Experts of a small language model.
Experts: 64 experts in each of 13 layers, 32 SwiGLU neurons an expert, 8 picks a token, a softmax router, a shared expert of 64 neurons.
Below are experts of layer 6 (counted from 0) of a mixture-of-experts language model. Rows are named router (the router's row for the expert), down (a neuron's output weights, with its number) and show model dimensions 0-255. Each number is 128 + 32 x the weight over its row's rms, rounded and kept within 0 to 255.
After each expert's rows: a language model's description of what the expert responds to. This comes from a sample of Wikipedia text that the model never trained on.

# expert 26
router [104 108  51 131 113 120 157 143 130 158 172 155 117 105 129 120 119 121 149 164 119 182 104  50 113 117 171 163  89 104 100 114 114  99 149 120 101 132  75  98 117 103  94 151 109  99  79 172 134 156  71  97  97 127 159 161 100 173 186 127 164 117 120  90 101  61 118  98 178 133 121 112 125 131 115 134 158 146  76 138 116 132 125 106  99  93 100 131 159 173 137 137 152 184 109 107 160 141  99 143 159 121 147  86 128  79 129 149 106 127  99 140 107 132 134  47 113  94 141 118 148  70 109 116  70 109 165 189 147 119 121 108 150  70 109 138 154  77 156 108 169 156 172 136  77 156 111 188 133 103 130 135 123 137 173 120 140 145 129 116 207 190 113 164 116 137 145 141 157  93 127 129 132 162 150 121 119 105  95 204 135 193 152 137 133 168  95 163 202 160 110 123 172 122 108 125 157 133 107 113 123 104 161 215 112 150 129 104  93 169 132 183  50 168  91  98 149 167 101 101 111 155 139  83  91 154 123 170 169 188 185 165 116 190  70 104 128 126 113 101 107 107 110 161 112  97 155 105  87 105  72  60  85 169 139 175]
down0 [ 79 129 191 175 126 134 134 136 157  69 137 106 154 128 105 132  67  68 114 187 155 145 169 181 153 149 135 136 108 145 127 115 119 195 117 148 162 169 135 176 159 108 135  56 107 116 152 149  95  92 107 144 143  99 146  93 116 126 135 133 119 176  90 105  97 126 134 125  94 147 144 110  94 122 108  90  95 111 169 144 137  60 146 149 110 162 179 109 159  91 111 117  97  98 134 115 118 114 120 163 111 118 163 129 129 149  65  70 127 122 160 163 127 122 130 118 190 127 115 148 145 185 166 122 133  62  78 104 126 143 129 111 212 155 134 152 164 155 147 129 142 148 164 156 156  58 100 117  97  82 130 136 103 175 107  67  67  67 115 124 138 190 120  99 108 114 117 159 156 185  95 171  87 120 137 145 140 129 175 134  86 167 154  98 168 161 138  87  97  99 119 142 104 218  70  92 167 169 168 169 114 151 129 129 111 100 210 178 160  71 123 122  93 117 114 177 114 128 143 150 132  73 165  50 106 137 119  98  77 109 103 150 111  73 181 100 102 135  89  98 128  87 116 114 162  92 148 166 113 161 113 142  95 137 175 145]
Description: Table bars starting rows in sports tables, plus place and time words after "in", such as mid, north, early, late, coordinates.

# expert 58
router [154 147  85 162  96  93 124  92 133 178 202 155 149  73 128  98 103  95  88 161 100 113  90 141 154 136 119 132 149 127 145 111 127 138 122  87  98 143 124 118 121  85 130 156 145 131 138  93 116 126 106 112 141 180 129 151 157 101 162 115  97 147 130 140  94  67 119 109 157 190 163 141 135 203 109 140 130 126 113 197 167 154 134  47  96 122 145 218 103 143  84 132 144 131  66 141 117 111 124  91 127 154 107  89 110 156 145 121  77 117  98 137 108  88  55 160 124 149 184  84 144  75 194 131  95 163 122 176 110 148 110  93 166 124  61  55 113 114 184 101 177 136 116 207 131 175 108 164 110 141 110 156  94 133 139 132 164  72  93 118 120 151 114 139 148 123 155 123 108  93 170 131 176 201 151 178  74 126 178 100 138 172 125 135 143 149 158 169  33 108 110 149 145 161 101 119 156 117 118 128 130 125 160 124 124  86  86 140 151 105  74 124  79 143 127 117 154 119 135 185 126 142  71  77 104 135 145 128 125 128 172  53 116 153 173 150 116 132  94  91 164 128  50 141  77 124 162 122  70 130 125 126 113 122 159 147]
down0 [122 151 148  72  86 102 129  78 104 128 123 167 115 133 121 111 132 150  50 124 130 101 105  60 122  85 137 153 174 116 159 183 146 180  65 118 135  97 121 153 190 121  99  90  73 165 137 145  86  96 109 180  72 153 101 164 133  76  66 163 109 142 121  41 121 123 135 132 142 123 188 124 110 128 129 119 147 123 127 130 177 166 130 150 175 120 175 122  78 127  77 132 119 103 182 126 154 127 172 114 118 186  58 113 147 184 121 127 119 160 126 181 162 201 125 147 100 157 182 138 111 176 143 117  97 102 106  89 127 155 123  72 114 124 159 180 116 153 100 161 121 168 151  77 149 182 125 157  99 147  80 164 127  84 181 111 106 139 148 193 110 142 107 153 158 134  89 145 161 122 144 127  95 127 174 114 115 110 120 166 197 131 134 126 175 119 142 116 138 141 183 148 142 148 115 137 189 130 124  77  99 132 205 137 105  61 124  74 129 104 135 166  94 146 114 135 192 104  98 185 146 152 136  89 192 196 132 158 158 123 162 147 132 126 125 134  88  99 123 148 136 106  72 149 142 122 174 152 139 171 153 109 105 162  85 118]
Description: Digits inside table statistics, scores, IDs and birth years, plus list dashes starting infobox lines after birth details.

# expert 20
router [107 106  94 121 126 111 124 105 119 186 172  84 189 100 143 150  73 153 122 149 124 147 147 126 167 156 103 102 117 103 118 147  69 153 144 164 164 142  76 128 122 151 125 177 157 126 146  93 157 136  70 109 180 159 176 136  83 128  87  61 138 136 124 144 133 100 147  95  98 165 137 161 158 151 110 169 157 129 151 173 130 162 132 135 114 134 110 159 127  90 123  61 122 103 140 203  90 106 119 132 129 196 132 150  91 126 135  85 125  96 123 145  81 113 150 199 155 126 126 139 124 128  84 150 157 109 126  93 123 131 176 130 217 150 136 165 181 136  50 127 151  79 116 132 101 168  83 148 129 121 116 135 130 160 146  55 116  92 136 150 165 134 179 117 128 123 136  72 218 173  96 176 180 119 118 117 112 131 126 119 110 135 145  96  95 144 109 113  78 181 167 144 176 177  54  90 193  92 129 168  51 179 122  72 112 176 106  95  77 187 163 132 148 114 188 158  73 129 169 171 140  83 168 110 112 137 128 129 153 124 157 103 128 122 116 129 128 129 128  89 167 163  91 125 104 136  98 176  84 100 103  86 173 125 130 137]
down0 [102 155 154 124 228 142 111 140  98  94 159 149 144 104 144 125 105 108 131 128 118 155 106 157  95 140 125  85 137 114 134  92  93 176 104  98  42  98 142 104  98 157 134 162 182 129 139  88 195 126 134 123  83 118 162 134 171 128  49 136  60 152  89 167 108 196 135 186 142 133 152 152 131 107  93 171 177 156 147 136 153 159 112 122 135 106 148 149  96 120  68 113 202 147 188 170  85 111 175 169 186 176 136  98  96 116 124 104 128 110 145  95  89 103 111 163 126 126  86 155  76 120 114 165 151 124 163 149 127 153 133  95 186 113 134 147 154 109 131 120 148  59 102  71 173  90 136 170 116  36  84 137  75 183 162  92 174 122 133 132  90 130 143 128 173 126 104 140 135 161 146 155 101 144 127 153 150 126 111 155 140 140  66 105 164  97 128 218  79 143 185 162 103 127 105 119 133 122 124 100 114 134  92  25 150 116 141 204 148 113 109 113 156 139 127 134 119 114 139 114 112 141 109  91  97  58  63 126 143  94 142 126  92 150 132 145  86 119 173 137 133 106 113 124 180 114 155 116 169 124 122 126  93 149 146 136]
Description: Opening or middle pieces of proper names of people and places in lists and tables, like Al, Car, Pier-ce, Kim-ber-ly.

# expert 15
router [126 150  86 120 139 141 156  83 109 116 171 102 131 118 149 148 167 146 110 119 156 100 122 106  85 117 114 130 114 184 132 173 127 199 127 149 121 147 135 142 129 152 108 151 158 159 113 165 133  83 119 153 144 134  98 117 120 105 184 104 145 138 168  88 126 142 133 112 116 173  80  65 168 116 161  63 142 168 116 152 127 145 127 148  99 123 129 148 117 156 141 150  76 142  60 162 124 140  83 125  94 123 105 135  92 144 170 166 160 140 126 113 129 116  93 137 162 110 151 140  86 112 173 148  72 173 165 133 162  43 117 161 109  92 135 105 127 142 136 131 190 129 111 151 174 110 163 165 164 110  97 102 158 113 183  55 122 113 107 134 148 109 135 162 149 162 181 136 147 194 144 117 143 100 114  85 183 200 114 191 128 139 176 141  97 133 118 148 196  81 123  59 100 191  71 124 147 114  87 135 161  68 158 102 131 106 123 123 197 128  45 142  76 129 121 165 111 111 127 127 115 134  86 142 140 144 150 130 235 119 139  56 174  91 177 120 176 136 151  79  69  72 126 190 122 118 152 116 131 157  99 181  84 115  98 159]
down1 [179 129 111 117 167 144  63 103  85 199 182 178  69 112  75  91 158 131 111 164  91  76 101 171 179 125 132 109 117 139 147 111 139 121 167 160  93 170 128 130 141 144 118 135 125 130 108  90 131 109 145 159 130 173 172 129  89 104 147  97 179 120 136  51 120 218  90 128 151 138 167 110 138 146 201 122  90 161  87 185 115 174 117  98 104 138 102 186 151 100 139 140 110 159 113 104 169 112  94 168 123 110 192 143 146 181  75  91 123 169 171 172 117 166  92 114 171 161 104 129 100 135 133 118 144  50 145 106 148 109 131 134 113 166  88 142  85 141 113 129 153 161 182 161 119 191 160 160 169 137 108 117  80  98 128 105  92 151 148 104 119 157  79 137  52  79 166 138 109  64 114  68 100 124 107 144 160  92 126 166  59 110 165 114 138 147 109  96 129 174 173 130 198 142 156 164 159 152 167 132 140 135  97 128 113 117 159 145 146 125 122 107 103 122 120 162 151 148 180 141  94  79 151 168 149 118 151 121 165 117 115 113 154  91 195 151 128 111 161 148 149 188 116 130 167 144 149 107 142 130  45 123 115 133  86 120]
Description: Forms of be after a date or subject (was razed, is released, been, became), plus line breaks and hyphens in infobox lists and date digits.

# expert 14
router [145 106  94 150 130  74 168 124 109  77 160 175 118 109 109 139  96 157 128 177 127  88  81  66 144 163 118 112 152  77 149 131 150 101 175 126 133 130  96 119 148 132 107 132 115  71 136 133 122  86  99 101 174 118 129  98 103 133 116  97 122 124  95 167 120 123 186  53 133 119 147 122 136 112 164 108 138 118 117 130 159 196 164 143 167 119 152  97  94 176 159 128 143 117 148 145 127  65 108 112 119 188 177 128 177 109 115  73 154 127 107  85  79  66 175 178  75 152 132 151 145 173  96 160 108  90 187  80 104 131  72 123 162  95 140 161 129  87 127 182  94  94 131 139 103 188 160  80 116 131 101 155 110 120 104  83  75  97 125 134 138  77 114 135 111 166  87 129 195 102 163 127 142 151 170  57  88 132 109 102 145 126 123 137 131 149 127 160 135 111 210 148 112 145  71  67 224 116 129 126 108 132 155 147  76 140 110 122  89 174 131 129 134  94 123  85 135 105 156 124 119  52 119 182 149 121 114 129  99 157  87  99 177 159 123 150 154 135  71 105 131 185 175 183 136 110 155  72 109  67 118 124  72 172 108 113]
down0 [112 169 104 167 121  59 147  32  77 161 183 130 148 104 103 115 123 122 111 117 164 181 125 149 189 115 162 124 149 123 130 152  38 165 115 184 125 107 117 107  83 129  84 133 148 112 140 135 109 137 115 181  97 168 149 179 144  96 128 113 112  90 160 185  94 137 144 134 150  97 170 128 142 144 109  99 125 163 200 103 162 119 148  99 160  88 139 136 171  32  91  74  65 183 157 156 140 153 112  96 120 141 132 128 152 141 151 157 152 119 178 156  73 141 131 144 112 144 141 150  26 147 117 112 152 114 111 116 111 154  98 110 160 123 122 137 139 125 131  85  79 170 103 184 165 138 118 175 155  99 144 112 133  83 135 137 209 114 145 182 104 130 106 137 167 140 117 103 101 142 135 134 139 138 128 118  89 122 197 144 131  72  81 113 151 174 125 136 124  87 140 194 109 145  69 144 143 151  94 125 171 160 179 138 138 116 128 154 124  41  87 101  70 122 140 148 170 140 140  82  96 146 141 141  93 124 103 162 191 124 115 161  85 163 112 152 107  84 189  95  91 122 104  96 158 143  74 117 112  88 140 155 137 103 142  98]
Description: First pieces of words, often capital letters or short stems after table bars or headings, in sports pages, like Vis-iting, track, G-ibbons.

# expert 32
router [138 153 164 121 158 135 140 117 126 142 169 132 129 142 146 126  57 129  93 114 110  77 138 108  86 118 109 104 108 133 201  92  93 144 119 124  99 120  75  99 168 103 125 122  92 138 123 191 197 141 152 117 144 169 134 156 120 176 111 188 151  84 152  96 155 132 127  70 128 139 164  78 105 165  53 127  97 112 131 154 152 142 124 116 148 118 133 105 114 162 119 186 130 140 144 122 144 127 111 102  95 171 181 123 102 133  56  98 144 111 127 181 141 140 131 195  99 101 197 171  77 163  81 111  99 197 102 173 177 106  78 132 173 163 119 134 137 137  91 163  88 164 148 126 139 116  72 109 179 118 145 151 103 121 154 100 188 185 122 119 116 185 177 155 115 144 161 126 128  51  98 117 131 125 159 196 110  88 174 155 186  61  91 159 137 116 111 166 140 153 143 120  97  82  86 128  79 140  80 139  89  69 150 136 147 113 102 112 135 100 149 112 165 111  68 119 140  36 128 144 133  75 175 107 108 142 140 140  83  82 162 177 139  88 142 150 101  84  92 151 162  89 137 129 119 127 170 150 117 164 147  69 126 128 149 155]
down0 [ 55 120  79 147 142 122 106 172  82  95 123 136 139 167 171 125 107  96  94 145  66 139 115 172  76 139 145 136 127 148 108  96  97 159 123 179 190 163 134 121 166 214 136 169 101 140 123  97  77 171 101 179 145 121  86 103 109 100 167  73 187 200 131 168  94  95 184 151 137 122 161 135  91 109 159 133 154 144 152 112 123  87 138  74 172 131  91 114 126 105 153  94 117  64  52 148  76 188 126 107 120 176 129 118  89 123 110 125 143 157 145  93 103 149 122 109 161 172  54 137 103  98  69  99 138 124 155  93 129  96 166 138 156  80  75 134 174 163  72 112 193 170 158 167 117 147  90  95 130  86 193 106  99  66 120 152 153 109 130 138 169  85 127  98  87 102  99 160 136  98  85 145 160 129  67  70 137 117 127 115 190 197 136 111 132 166  88 128 133 140 103 142 155 144 139  92 192 130 101 111 128 105 134 119  95 151 148 125  77 132 170 134 130  76 150  71  87 180 118 159 137 165 115 133 168 119 116 137 163 155 155 121 114  93 123 110 166 113 103 150 150 135  94 140 118 140 148 118 143  96 119 165 129  82 138 146]
Description: Digits, spaces and bars in election and sports result tables, plus party names such as Labour, Conservative, Republican, and "hold" rows.

# expert 8
router [107 165 126 191  54 140 133 153 164  89  77 162 142 143 157 150 173 131 161 163 143 136 113 193  82 125 107 152 162 137 109 182 101 121  67  62  80  96  84  89 164 133 157 148 124 177 111 117 139  42 135 100  85 143  82 122 126 127  96 126 172 138  65 118 135 206 194 149  69 100 100  70 133 133 104 146 126 129 139 170 114 125 130 124  93 142 148  99 128  58  77 128  98 148 112 158  55 129 123 175 152  75 131 159 156 139 131 175 157 114 125 166  94 199 148 137 119 141 103 151 152 138  98  92 143 124  89 129 123 133 134 148  94 109 128 100 159 138 118 126 139 158 107 141 141 160 155 125  82 135 153  87 149 108 122 127 156 118 159  82  66 143 143 138 121 129 105 165 107 121  67  90  84 108  90 134 182 113 137 127 137  89 132  97 115  84 136  67  69  91 102  96 135 114 139 155 103 194 121 181 108 138 145 110 162 184  81 151 130 165 135 181 154  83 142 154 138 154  88  94 116 155 136 122 121  84 113 126 159 123  60 158 156 107 128  95 139 116  54 143 111 166 130  91  86 136 134  56 137  98 103  81 155 132  97  51]
down0 [128 137 126 166 154 124 130 131  83 145 109 100 155 112 168 136 125 138 102 148 123 158 147 119 110 155  63 138  49 153 124 115 128 165 125 113 102 153 149 169  98  96 136 132 137  92 158 114 127 168 193 124  99  34 127 137 133 170 113 124  83 133 115 115  46 141 153 103 127 161 161 161 123 108 166 121 135 112 134 179 107 153 151 158 128 131 103 179 113 125  95 144 130 157 146 173 178 169 171 118 110 120 164 132 189  57 145 178  80 139 164 146  71 147  89  62 113 184  86 118 122 177 111  88 180 114  98  49  89 149 105  89 121 163 134 153 181 124  96 115 170 116 183 119 119 150 116 138 153 172 119 134 117 114 127 154 124 127 123  88 136  74 151 140  93 167 130 142  94  77  78 118 149 194  81 176 126 104  97 100 120 185 146 141  83 120  92 139 164 132 119 164 193 165 125  73 114 105 143  62 116  74  97 158  96 125 136 187 121 107 134 130 169 110 110 116 129 152 201 179 176 112 127  90 118  86 134 182 182 162 152 161 107  99 120 128 136 126 159 176 169 145 116 101 102 111 137 106 205 145 133 165 184 154 191 140]
Description: Periods, commas and clause links ending sentences or citations in prose, such as "." before The/He, ")." after years, and, but, however.

# expert 3
router [131 102  90 102 123 140  90 136 131 190  93 117 109 128  33 138  99  77 117 150  91  98  55  93  98 165 143 135 131 174 160  89 128 103 135 132 119 142 157 166 143 123 112 120 166 122  93 101 119 119 146  98 126 169 161 160 104  76 100  99  65 116 157 131 105 107 101 108  72 147  61  95 131 147 111 115 159 145 111 108 114 165 157 163 150 150 168 118 145 101 112  90 128 140 111  79 124 205 118 153 100 133 107  98  96 132 144 136 102 155 136 115 141 102 109 174 116 125 158  93 173  92  59 143  67 138 163 128  62  77 111 121 163 141  92 173 151 175 135 120  92 153  63 126 127 124 128 181 122 118  94 127 101 203 114 106 178  98  77 107 158 160 141 142  65 156 156 112 141 117 128 162 148 158 138 103  84 163 138 166 127 156 123 122 151  65 146 195 113 117 189 147 129 100 125 112 133 181 121 182 126  89 113 108 114  80 137 119 107 137 123 117  91 140 108 171 150 100  99 133 148 109 185 139  93 167 107 109 172 136 195 172 100 151 126 111 103 117 159  73 128 233 194 107 125 207 102 105 126 199 147 106  95  73 152 128]
down0 [151 140 155 109 188 132 100 157 118 149 177 114 164 167 149  65 117 128  73 168 137 130 140 151 156 141 113 152  89 101 133 140 110 123 132 159 136 195 137  66 114 189 124  54 103  87 133 157  85  83  57 119 164  99 117 133 122  72  96 100 119 112 116  94 111 130  98 162 130 128 119 197  82  89 126 184 133 125 111 109 172 120 148 118 171 130 182  51 116 118 129 131 103 121 110 111  85 125 126 170  99 227  98  86 153 150 118 105  75 154 177 160 103  83 158 140 112  77 130 180 158 115 125 163 112  77 150 165 115 120 144 112 133 119 111  88 178 105 116 155 132 132  61 110  89  80 147 105  92 117 145 119 129 105 150 161 139 111  82 104  89 161 196 150 137 137 134 164  92 163  71 148 157 128 178 132 128  92 132 121 132 158 164  59 188 131 172  96 137 126 164  93 111  93 145 106 113 107 131 137 140 172  92 121 150 144 164 124 124 170 109 123 119  46 143 167 117 142 109 136  96 159  98 149 133 132 100 112 104  86 174  89 167 127 138 120  63 165 105 205 170 151  92 152 136 156 135 115 188 188 161 139 137 172 113 193]
Description: Digits, spaces and decimal parts inside table cells of statistics and results, such as vote percentages, scores and years, e.g. 1:00.48, 71.05%.

# expert 63
router [130 165  95 133 179 143 135 121 156 185  65 136 146  74 153 154 130 162 114 170  79 145 122 100  99 168 133 141 123 140 201  75 129 136 148 135 107  71 128 110 117  99 106 124 129  72 155  83 135 160 151 140 123 139 110 179 125  79  87 128 146 114 153 126 173 131 128 118 115  89 112 104 154 124 144  88 164 141 113 125 149 125 121 136 125 130 134  96 135 181 119 153 140 133 167  92 175 116 231  57 184 165 132 118 142 167 117 117 102 110  74 164 125 106 127  95 134 129  90  78 127  88  70 144 248  97 141 118 164 145 121 174  70 116 147 118 216 153 141 149 104 135 116 128 125  88 124 173 142 138 159  82 170 145 124 111 146 106 124  67 156 143 114 164 136 129  69 136 125 125 101 120 134 156  60  93 172 168  68 108 114 146  96  92 185 135  74  72 110 167 120 135 117 122 128 112 144  84 173  80 154 105  74 133  89 210 182  93 177 111 112 131 176 122 154 144 154 114 102 128 153 135 168 125 126 142 146  98 169 117 143 151 164  83 129 139 181  97  79 136  79 132 184 131 147 128  99 174 108 140 175 138 205 135 126 126]
down0 [134 133 102 136 113  83 148 155 102 124 155 156 126 167 165 132  97 125 103 185 187 157 137 100 119  96 171  73 117  58 103  38 141 128 157 140 198 154 114 190 182 191 139 160 107  99 116 164 178 125 136  84  98 106 112  88 157 160 130 157  97 109 129 136 122  60 119 130 103 172 146 140 154 101  91 146  87 171 129 124 113  81 128 124 130 118 116  96 105 132  55  91 139 111 112 188 151 120 102 154 167 175 109 157 118 126 158 101 173 132  60 113 126 136  81 127 139 136 149  68 101 153 168 139  80 143 127 144 141 135 176 113 175 149 106 121 180 201 132 116  93 163 145 149 194  96 143  73 150  91 144 161  87 139 119 207  75 167 119 151 131  91 136 154 119  70 158 121 140 130 142 158 186 198 184 129 141  95 158 103 131 128  59 133 151 116 115 163 104 141 101 107 125  95 148 153  96 123  94  90 108 133 119 137 142 144 103 151 126 113  84 137 134 190 129 167 122 105 178 119 112  97 142  76 139 122 154 112 127 121  79 119 146 204 128 171 139  62 161 164 174 182  81 114 109 152 135  92 107 107 141 108 150 111 172 188]
Description: Verbs and content words after is, was, are, such as used, said, shown, found, not, may, and words like information, position.

# expert 21
router [159 121 171 118  84 138 139 103 158  85 174 122 105 181 152 144 148 150  90 102  92 175 143 132 139 174 150 170 154 130 101 210 103 130 159 121 118 103 150 116  96 143 130 109 106  85 117 184 195 109 114 142 159 113 117 139 162 171 160  88  89 147  92 157 104 165 169 112 125 143 175 170 155 107  89  92  89 158 180 170  98 140 134 111 110 168 105  71 126 178  62 112 136 111 122 158 133 103 137 123 156 118 134 141 105 118 166 131 154 158 175  87 153 148 182 195  82 116 177 161 106 125 127 169  93 140 159 160 141 155 101 109  56 160 141 189 168 151  85  95 104  50 104 101 104 144 134 117 141 134 169 131  85 110 164 146 131 173  54 139 142 139  64 145  93 122 123 108 141 169 140 131 119 175 172 150 134 179 156 163 157  96 113  99  85 122 139 153 143 158 136 188 148 197 122 121 153 107 159 147 110 200 152 131 134 111 106  97 183 134 130 150 106 177  83 121 160 121 166 115  80 142  93 189 180 120 106 154 135 115  89 135 169 143 131 124 200  90 134  75 119 176 167 172 113 116 100 144 135 124 138 174  48  89  98 150]
down0 [151 143 199  80 157 133 177 117 178  75  92 111  62 182  94 129 152 114 148  97 131 107 108 146 107 115 107 124 217 136 135 133 159 114  72 180 150 135 115 123 130 136 137 136 106 170 170 130 107  81  81 138  94 120 113 157 113 154 167 143 142 195 112 115 105 122 113  74 158 107  88 116  90 144  96 137 116 115 157 107 138  84 153 143  74  83 128 116 151  92 170 106 132 133  89 131 138 122 119 153 169 174 170  97  63 143 186 133  88 149 161 149  98 169 143 116 150 106 127 152 147  72 141 148 107 175 121 132  96  68 136  42 160  96 116 207 134 154 122 155 150 124 152  77  95 171  40 148 135 135 106 164 104 122 141 157  88 113 118 110 163 148  96  89 140 118  95 155 167 129  75 118  93 123 116 147 144 135 148 119 171 140 134 135  85 119 130  81 102 129 115 147 144 162  94 151  92  80 135 127 166 138 112 154 146  92  79  90 169 113  94 138 193 130  66 149 144  98 158 116 175 150 157 154 208 123 123 173  87 120 193 106 130  92 150 150 187 168  51 120 131 172 138  99 191 132 129 137 174 157 130 141 108 190 153  86]
Description: Conjunctions and separators in biographies and career lists, such as and, semicolons, en dashes and digits in records, plus career, Award, Born.

# expert 6
router [ 68 136 130 187  98 152 161 149 178 122 124 127 155  93 119 127 145  86 142  25  89 158 114 132  93 155 116 119 112  47 146 134 138 137 147 144 122 106 130 149 137 116 159 133 176 155 107 139 158 110 165  95 143 153 140 195 139 105 109 140  76 193 150 105 125 139 130 104 127 137 150 194 122 125 157 105 193 149 156 161  99 125 140 170  77 125 138 157 153 145 104 184 137 182 120  83 118 121 121 149 109  94 147 132 166 105  93 172 197  99 146 205 143 180 183  78 111  75  95 159 143 156 110 130 135  77 127 144 117 121 116 160  78 178 152 119 168 137  76 100 173 173 113 159 143 152 158 130 126 143 111  90 128 152  51 179 172 162 150 167  70  90 206 193 125 145 122 131 166 121 103 153 111 165 133 138 171 105 193 109  95 125 152 125 144 109 118 112 106 146  81 104 134 109 132 162  71 106 162  65 147  83 131 149 141 197 168 125 141 128 124 129 155 113 119 165 103 149 152 160 135 157 142 116 139 119 102 162 188 157  59 130 146  97 103 111 128 132  95 129 134 175 120 121  81 135 156 151  39 131 119  93 190 138 124  78]
down1 [102 118 122 123 141 155  83 108 127 130  94 161 162 161 129 143 141  98 161 126 121 134  83 138 142 118 134 127 118 106 151 161 117 169 154  56 102 169 121 125 153 167 121  91 124 112 108  99 136 148 169 132  87 128 142 128 151  96  38  93 140  90  89 105 137 162 152 183 120  93 171 107 142 125 141 104 150 147 190 200 157 155 148 129 168 125 122 124 125  81 200 170 165 164 172 137  66 165 136 174 113  80  85 120  96  62 143  40  96 146 204 135 158  97  92  97 174 144 111 135  98 145 129 153 170 113 171 126 152 135 123 127  81 170 128 108 154 105 138 136 111 170 112 157 189 141 139 129 190 137  95  89 176 141 113 136 123 146 139 193 133  97 130 142 167 149 114  72 141 143 161 173 114 177  71 142 102  87 170 131 128 141 175 108  71 113 130 166 109  97  67 153 143  86 145 143 136 155 148 209  84  86 125 170 128 102 155 135 101  93 117 167 105  51 110 118 151 177 157 168 103 155 121 127 167  83 137 138 184  70 118 154 146 120 163 157 111 130 133 119 135 192  44 120 118 132 128  70 141 108 148 128 114  86 103 182]
Description: Commas after introductory clauses and auxiliary or linking words in prose, such as "Because of this,", were, would, that, See also.

# expert 0
router [158 168 100 132 189 128 132 110 147 140 147 112 103 161 174 108 122 172  65  91 146 175 101 128 160 150 151 135 121 160 169 158 115  98 101 120  93 139 102 163  91 118 164 135 112 132 122 187  60 132 128 160 112  95 148 108  89  76 132  89 134 118  68 172 134  84 145 134 116 108  85 123 118  80 120 179 174 152 135 149 114 103 133 167 133  94  88 213 132  82  84 129  81 138  60 148 122 115 131 123 158 113 126 118  90  97 100 116 133 162 170 146  89 135 131 135 158 133 108 133 136 158 197 182 100 150  60 166 129 152 154 107 161 121 138 128 142  30 116 159 106 123  76 125 141 113 144 172 169 130  98 101 123  61 111 188 124 113 146 213 137 143 141 134 187  81 146 123 159 102 130 150 193 131 146 154 112 117 127 131  67  83 115 168 156 163 141 169 130  91 131 148 160  94  99 117 181  68 130 161 125  85 138 171  88 140 165 129 120  93 100 120 110 122 102 151  99  92 108 111 129 136 149  91 173 106 197 111 128  74 152  96  97  94 172 100  72  99 164 160 113 179  59  95  91 160 186 114 114 160 172 106 130 164  88 171]
down1 [107 138 170  85 157 177 147 102 122 162 109 142 132  84  93 109 135 142 157 120 141 132  94 105 134 125 177 144 114 161 102 159 102 159 171  89 148 102  81 125 114 166 109  86 110 136  86 155 135 160 118 126 151 178 143 127 146 114 155  99 158  75 103 126 114 101 105 130 135 138 137 109 144 116 178 124 163  69 127  91 114 129 115 179 163 130 134  87 185 149 159 138 129 153 192  86 162  47 157 139  94 113 153 110 154 111 110 176 130 100  86 148 194 115 138  82  85 149 126 120  93 121  96 166 139  94 132  56  92 148 150  82  91 119 108 123 131 120 120 197 162 138 139 145 132 112 144 118 105 122  98 174 154 196 150 144 109 145 214 137 138 156 164 136 123  71 110 123  78 136  67 120 129  96 130  86 212 182 153 120 129 187  96 129  49 161 101  90 155 133 139  85 137 139 122 101 110 180 207  92 178 111 159 129 113 133 119 146 160 151 111 148 142 143  58 104  72 125 131 127  91 128  80 107  92 153 174 129  72  73 156 112 102 158 160  91 181 147 149 127 142  95 119  57 187  93 107  81 166 171 181 151 122 139 100 191]
Description: Spaces, digits, dashes and pipes that open dates, ranges and table cells, as in October 1–12, June 1–5, "| 46 |".

# expert 41
router [148 178 145  96 108 182 167 106 134 205 137  90 164 197  43 104 147 173 177 116 101 110 140  74 177 159 157 166 165 120  98  78  80 162 158 102 115  98  90 103 143  86 103 199 172 137  87 130 124 150 158 100 100 139 157 137 136 146 149 149  77 147 128 141 146 116 134  60 131 131 161 110  89 135 159 143 144 179 131  92  84 148 120 147 156 123 146 121 155  52  76  79  86 149  91 128  89 163 104 185 113 118 115 131 103 137 174 114 140  94 135 133 157  87  94 159  83 124 135 132 133  95  96 173 119 156 179 126  81 155  74 144 105 124 139 130 145  80 157 160 108 149 122  84  94  95 191 153 124 128 110 110 160 181 156 106 107 118 143 133 147 135  73 154  83 117 136 157 136 100 135 168 119 110 148 123 163  70 128 110 137  99 114  97 146 101 196 164 177 143 118 166 154 101 114 172 108 167 140 171 179 116 104 134 187 136  93 169 146 115 138 116 121 151 119 148 105  80 113 111  82  73 149  96 134 162 135 146  93 157 147 129 153 119 110 109  72  78  74  99 172 164 127 185 165 123 181 111  80  88 117 111 203 192 141 139]
down0 [ 66 119 162 131 112 141  64 114 149  96  93 112 131  93 116  78 113 116 167 106  97 130 183 116 144 134 124 171  81  96 112 107  88 126 156 124  99 147  72  64 114 109 120 158 151 162  74 122 132 140 164  65 128 206 159 200 161 109 148 107 115 146  76 133 105  84 130  59 101 125 200 142 100 172 122 117 149 146 134 145 130 162 120 135  91 184 148 130  93  86 117 130  90 104 136 106 108 113 180  84 129 177  64 147  94 103 133 117  96 120 131  91 118 158 107 160  76  54 133 131 132 116 166 127 141 106 165 162 144 145 116 143  96  87 116 152 168 166 186 123 126 127 117 174 150 157 178 119 106 144  95  99 102 122 190 155 145  64 116  88 157 157  79 108 130 148 159 146 155 103  97 180 116 119 204 127 116 110 128 108 113  73  77  99 123  52 122 121 117 171  82  55 128 120 152 124 115 112 195 189 176 156  75 171 107 169 114 152 144 139  64 152 122 143  97 116 170 160 124 131 149 118  83  87 135 157 121 125 168 122 118 124 100 120  97 145 100  96 121  68 118 178 145 120 113 148 132  90 115 129 146  66 117 142  70  64]
Description: Commas, and, or and ampersands that separate list items, names, dates and clauses, such as Windows, MacOS, Yu, Yoichi, and.